config = dict(
    n_experts=192,
    router_score='softmax',
    normalize_top_k=True,
    balance_bias=False,
    router_cosine_scale=20.0,
    vocab_size=4096,
    norm_eps=1e-05,
    rope_fraction=0.5,
    attn_scale=0.177,
    init_std_o=0.0441,
    beta1=0.95,
    lr_head=0.0195,
    max_seq_len=1024,
)
Below are experts of layer 7 (counted from 0) of a mixture-of-experts language model. Rows are named router (the router's row for the expert) and show model dimensions 0-95. Each number is 500 + 25 x the weight over its row's rms, rounded and kept within 0 to 999. Numbers have three digits each.
After each expert's rows: "comes before" lists some tokens at least twice as common just after its tokens as in all text. This comes from a sample of Wikipedia text that the model never trained on. Tokens count by the router's weight.

# expert 24
router:510474550489538468487490513494509517483511476509470494473479518521492465562518501543553463512485519467499453526529499524510457472493506513475445464511455526506514494498536490496481478493541504512494492461506544505471481513480513523481487543546464483497513505478485507532496481463505477507
comes before: " the", " a", ":", " in", " by", ")"

# expert 136
router:506496483549431557521527505468464502531492513495504487486456495547559508519502510502561546507523486506521524513534466480472509526554464520491500454548504494481491541524510502500509521494464504525517497463507473535501499510498494512510501477511471521513477504475508512475513522485490511518
comes before: "1", "2", " |", "3", "0", "9"

# expert 18
router:518515505530538486477515488547485554494487490497497495481478518495490520471463485532523518500496486491515501496502498501431476514480489520427489484497537482474473520488480472465489488545460498493445529490497484449446500521476498493502478465492508506491484457514483477495473457545514497527
comes before: "ated", "ation", "ing", "ate", "ating", "ct"

# expert 52
router:478491531487471534517488509491505475537507516525478505489498523505458470488529495550493479496492478497444466500491541540495513490487523501488478492528498497465495529498532470477501492480525463518427529487543495466504482507452465483485524521529506470445502547459468521500477527493487481505
comes before: " was", " the", " is", " he", " a", " it"

# expert 66
router:512509521495496505493479505499514516551495508480478507492498518502532487476495492484559531502475495495499512521514473512497506493558534494431512513515494515472572522466461514499478526546518516521488492472577492498501517465493484504486515508517486492517460460484498503539526536461454477513
comes before: "1", " |", "4", "3", "5", "2"

# expert 104
router:488462501490495480507508458509510517515551525490464541472511496500504468463466498502599520511455464512496511538515500496487494518482467540504475530491458496474516484511464510512476537452454497495524505477488479542504506536497522475528487494469490460519495485508499527484521482494477487495
comes before: "–", "8", "6", "5", ",", "4"

# expert 97
router:475509489527471499518511550509514549512492497483481510520538493522515483464501479505488511509483526526518494504554448506499501493518509516481493491498494482496554488493497523500443534575529489520552534498526541519566487443484474509494458522508469488503505511507514510482510511466524495514
comes before: "1", " ", " |", "2", "3", "0"

# expert 185
router:503487508503506459506531500486470525484472483514518475519489443460522541508476479495550491519504532531515519468541448513496504498497517515490472458481471522506478531472513521511491534487482506482523494482493514518496502518492491586504508483474428507537459488516520481506523471476486526479
comes before: ",", " |", "\n", " (", " State", " and"

# expert 46
router:546534487518517523485497490486517494520472525499478489489494494498520491451463482493550477546506495483518490474535493498528531526487500518528541512493449489529513508511553529497467469525524505450466520504539535481493438463485501531524477520519491520495467507505484463491553513486515490525
comes before: "0", "gr", "9", "ig", "ation", "ite"

# expert 22
router:494520525516476466508508507466476519539470514485480549483492499495510544458512532544496458520495505505525510504524500493493502510488527484523499447523448482498496522500493520527518509526511471532441528480498514479485476515455496511485487529544485496531469519553469552511530466490463473505
comes before: " ", ",", "\n", " States", ".", ".\n\n"

# expert 8
router:475477487541448512504466514522467520474519494489491475514499470502539511496480498490555480515475476496510508489499477512474513481492487540547518520505478485483570517477504444511480554517489514490442538530498502528485515500495501497506482486474477492506449485516499478535553465471496530479
comes before: "0", "9", "5", "3", "6", "4"

# expert 117
router:489445533519503492486453530489494489487492479466505509481497515497511476544504483537563470535496475525506441517483513484459495474463525481501479440504522537495489525532510509508480487476517504468450532488507482482469492464470486518532522488514453508478514517496495475539493478495496456489
comes before: " a", " been", " not", " also", " the", " be"

# expert 1
router:533477527503514440494523489518427530474490494489524491505506478446506527526488492519536499507509532496480459490499489458511495505496503487535492460505436547498453509509469495526497508469474503480487523522493504501448488549482503546494540480483458500507507476526493476525514502477481485519
comes before: ",", " of", ".", " in", " and", ".\n\n"

# expert 19
router:489501523513519509543467507496471511493485504481503501528469492516505480526502496541486472482453497501488469529503499479438490489496489500515479501501508487491440464483464507514464494482527471502523515458458524458458469459503463473516515502525547541469513521457499492458470456540503487495
comes before: " the", " a", " be", " not", " to", " his"

# expert 148
router:510470488547495458500504481523486540491479504510497525546520467465489516480498468521549473514500531470473511482543475512481531478478487486491492467500498503527519521473500470508480545533465524469447517508507496482518522502543481531472497469491449512479492502492479516500495497417526493481
comes before: " |", ",", " (", "i", "a", "\n"

# expert 131
router:569468477469540475506458493487469485498473478523499518508502495482512522498527474471558510508505521481503520443529518520490523507501471507482460499477476478541535521472490523514501543494492519511447500533527512518515464511505507546515502480469471477481498525535514479513540477484487529463
comes before: ",", " |", " (", "'s", "\n", " and"

# expert 3
router:510505575484510528514516496502486513487501498504487516493533498523504500500480484482564504454451506507518482495497523452541525492483496496430496510510484527510516494462458487500482469469457477524527512500529503549459491478434493527485501483520503458516514490466472482509495467491489497522
comes before: "1", "2", "0", "9", "8", "6"

# expert 132
router:556466556531490432488451519495522475449505533481491498492488501485508521492479527489545504537461493493544503532486542495515519504494560454494492519494486507484536526459515482509506495521495500498520488509520492503497493538490483506492480521515469524479477484528465505502534511461485465470
comes before: "\n", ":", "-", "==\n", " of", "==\n\n"

# expert 114
router:522477528478499491524465487488526504476462492503517515498482478493541510474486513510495502537490476498482500541557472459452480514476484534500499510490409501472556489517490507509478523460486465441492486485517465504453487469483500505495499479486495503472479522472501476510536485478534515480
comes before: ",", "th", " of", "–", ".", "0"

# expert 115
router:520470495500447522462525493497481509514500503505526509497496492539486448481509462486582515495497526519521510514497455470532514501521479495469482486499513478479522502499456473505522495535518516465554510504507497497506484493497494518505532522511435485551538502469475504488508501488534427500
comes before: "1", "2", "S", "M", "B", "0"

# expert 90
router:561478527517508479510512508528455504479504467498483477508490512468500468511495469519565489476486504515477499520508485512548526484487490485495507503491517540490591494498504507526496510504468513503438540534504498476451467513505521551504512513483441525504525512491470489509497486473496501519
comes before: " of", "s", ",", "ing", "er", " and"

# expert 179
router:519504487521472514489498482459469489540488493509483464519510436525547494508492451526564489533500495490492502521520453472534519489513519517500473477550487510501536467518485494476478488494498476475528515495500450497484545512455475514489527484493504495473513460482510521531541521475483453494
comes before: " |", "%", "0", " |\n", "3", "4"

# expert 175
router:504518485518521455496497477486461500452488494508562538492490478471513524489481459483478471535523531505493486481526493520478501469495493508430491495472490506518549494483498460455461478512497495492460514531482439476491498532529457517560486522476481522501505480502517484480499478484512510513
comes before: "ic", ",", " of", "y", " and", "ial"

# expert 54
router:548488532518516475524508526483496491497506509485486486503501496448547551501524464481585452505507484478484479487498541431501500501479455495506497506537473510472527505506485476529533517485476506493442526486505481501476494491513489520485501509488480492494531501458504470465477493488481489453
comes before: "s", ",", " of", "ter", "'s", "."

# expert 163
router:481483514510462480479490536461484524510505533472457522478484485506526495520516498472527538517454505538545470536536478527496485468535507477500457523515474500480524499454524483492464525493509549512515539486494478475502517492464521463557484546488462495539504509517501523486524510510487489477
comes before: ".", "°", "′", "4", "3", "5"

# expert 120
router:468498529515493503494516499542526513531513492493495468526514499581517449496513481478481454530492479482558502507478487532511527489474483533517490497537525496471540468508492460510468486522531507499439533513492518479466491543499487518458499532516504520470536536498489517481529499484491498489
comes before: " ", "0", " A", " Total", " L", " P"

# expert 174
router:553501551508531468516538496495502502475509509499538486499480516490491489498491509501512439500475511450471479551554534487504485494454507517480478501534495530446559506513481493537504474487495492470440504492516484480477478483473509511478504491541492540495498485525473481479524491478476467508
comes before: " of", ",", ".", " was", "s", " in"

# expert 108
router:476509469522539513524522513543520471496469510513504511506456517502460495508504500515481461494506507457467477503526494493539499558497531519456506532516497469462510519509448463526495497493505461508457510471489494502468469498441486498502524532505495466465531520492511524460488536452476520502
comes before: " the", " he", " it", " they", " she", "ed"

# expert 135
router:541507507521474513512453509480482542506510546477433497482496468481504484518498471527557497519508493479505478476512507503473522518500468500538482509509489490489590511500457525528459481485498496496453503493497490480476497510489482521494488509468473496505475526475478519495550513461481512445
comes before: " |", "0", "5", "6", "8", "4"

# expert 30
router:480542522524434501507507477488482477566528501493499488521510491552510472482492479531573461515500497495558479510511466495517493506499469484471484498504460467483465472512506524483529501519501508496540500465491492474546494511521512550492524543495522514458532527494496511491497487470506505501
comes before: " ", " —", " −", " Total", " %", " +"

# expert 79
router:469471505477485520499522479510493531472487526455501535474497506477534533489522484498576542479498502533496505487471492472524504515509478460528504528525488441497539501484455518485470491557464499523435505500487493512491505526487463487526500523496497528504504479475482471470498549516499498519
comes before: "1", "vent", "t", "nect", "2", "stant"

# expert 138
router:504438477512525461505468489503506477493485525499496502551509532533505510517506516514496492514533489502494511484507528546543537536464517517506520516513487502519586505461529494526491528501504477483500489505480503507470486481515510506493521517469484502457529574501515503477544509432508510487
comes before: " and", " the", " he", " which", " a", " but"

# expert 82
router:457447489464500502528516496477534448486492533509504484520499455560512456505493499490510453539467491501494504478480531524473461499487528516472530460514514479527461481519527489491471471506540497512497494491465498539486501493497502481477486522479498463462547543521494490492502499481549519486
comes before: " the", " a", " \"", " The", " and", " it"

# expert 89
router:456441498481547519488526496495474486464467504498529466498493559528529487521475495437574526494480518541491495493501545493491504487517515529493517494489489481482525500491543478513525489539505509506487470520517520497479490481537466512537495499481479513503555524492500534505497459515508476507
comes before: "1", "born", "2", "S", "M", "C"

# expert 130
router:498485479535454479523478470512513491476512539514493546514489483459573483470476489529557514529459487454499522487551474500508544468517487507500479504507497484521501474479544497528460515489487486510458521498509508484504507509493500467526453486516473496488500470511511482550513514451515486497
comes before: "9", "5", "8", "0", "6", " |"

# expert 191
router:537512505536439494506493504501498459523516468510518498543517469527567473490457496497567471544485505477530477488499494470483512512500516528528514450503489508495536486509471504489515497510492517510450517512508537486529493488507501543490484495493516512447529536537481496463517465471515493492
comes before: " ", " L", " N", " —", " S", " W"

# expert 62
router:493497483483495526509492489507508512455497512549487497491479517546528506481498474522474483497454540516508530480533479461559530487521506478513483540518479492512536480481450510507505460567470498497548460517500512517491491491475490468541475487518457455509457491476477487528521511485486485502
comes before: "1", "2", "3", "4", "6", "7"

# expert 134
router:504518525495466493476434515477499538460484505515447491493515509550507497516515518511530490542510444501514522546489515515472526465477483482504504491531515485537530537493528502506463515508504468480480479459546496510489502477488478482534514506493465513465483492435471519554498497489509484502
comes before: ":", " a", " an", "2", "1", " |"

# expert 159
router:433497470500498514538455482507507495490492504523489470480491492541568512480506471516552512532499483532524536507524479464537499503545528493507500507477501491484511496519502516506473490521502500501528476510453503542481482436548508458515451470520475487502497487472502454517498491503522476506
comes before: "1", "2", "3", "4", " |\n", "5"

# expert 50
router:563483471515522445511492523493496505511484510518507492522506462413532542500494477486456505514483523497497516449529482513502519494499499496461482464497489522495471503459480488497491520521470521493408497507535494488508502501520469553498503501471486522488482504500515501525488499458514516490
comes before: ",", " (", " |", "\n", "'s", " and"

# expert 88
router:515527524499560516520503520444507473494469518534520476504496479467513446471504485487550425496484479487471493495505513455533517519487473471499494479480524506478505533514502478486531483547486498450453518498475464472477522496508521489502474493466496479487481474461500528502510497499458490482
comes before: "ed", "ing", "s", "e", "les", "ers"

# expert 149
router:477526510469526493519494497495526497490491504542516545496498479535512495479494526551556494492504474507456487511525477499449501527496496535508514473527493479527474501492503557493460504510485490495526457479493586459510501473495504526456517498495497464475520544474487523490467500510499526541
comes before: " the", " his", "Career", "Early", " was", " be"

# expert 98
router:513472506489533484512453491496459520495455505504515504524527496479512512494481502518470495537448557461515489491544489493528527489519475457476493486498462493507452525464455500494489525519529525490449538518446479495464506484501496503500499526493513517510503505491493459495447438487517517509
comes before: "ic", ",", "ics", "is", " of", " and"

# expert 21
router:491477507483517440499477468504499477482515490524515501501478466504508536516482514529554447521476519503488528520481497457494467508484439511499499479500461513512574526489517470500491465466478502511481481495526499478511495522490543573505509513529464470484497488487490475540511476467486501512
comes before: ",", " in", ".", "\n", ".\n\n", " |"

# expert 4
router:507456490494485463452462535510504484519538505488515512520504499488528492533536490520542441483515512499548502498523487490525503520536506488514485497487446487515554544479498479504477524500505495499530487480544518540497491476445502530471520534487443490490526480509495471518487508473478485544
comes before: " |", " ", " |\n", ",", " (", ":"

# expert 96
router:490533497486522492535484491429512536519559503521501494470477445527503502501506518536511494483535498490526456538457518504476503504539483498487491523487477525500510518518506508457453482495513502501446530485513475476466491497470503552492453522525509543469524535483513488498518499520493500465
comes before: " ", " of", " years", " than", " population", " $"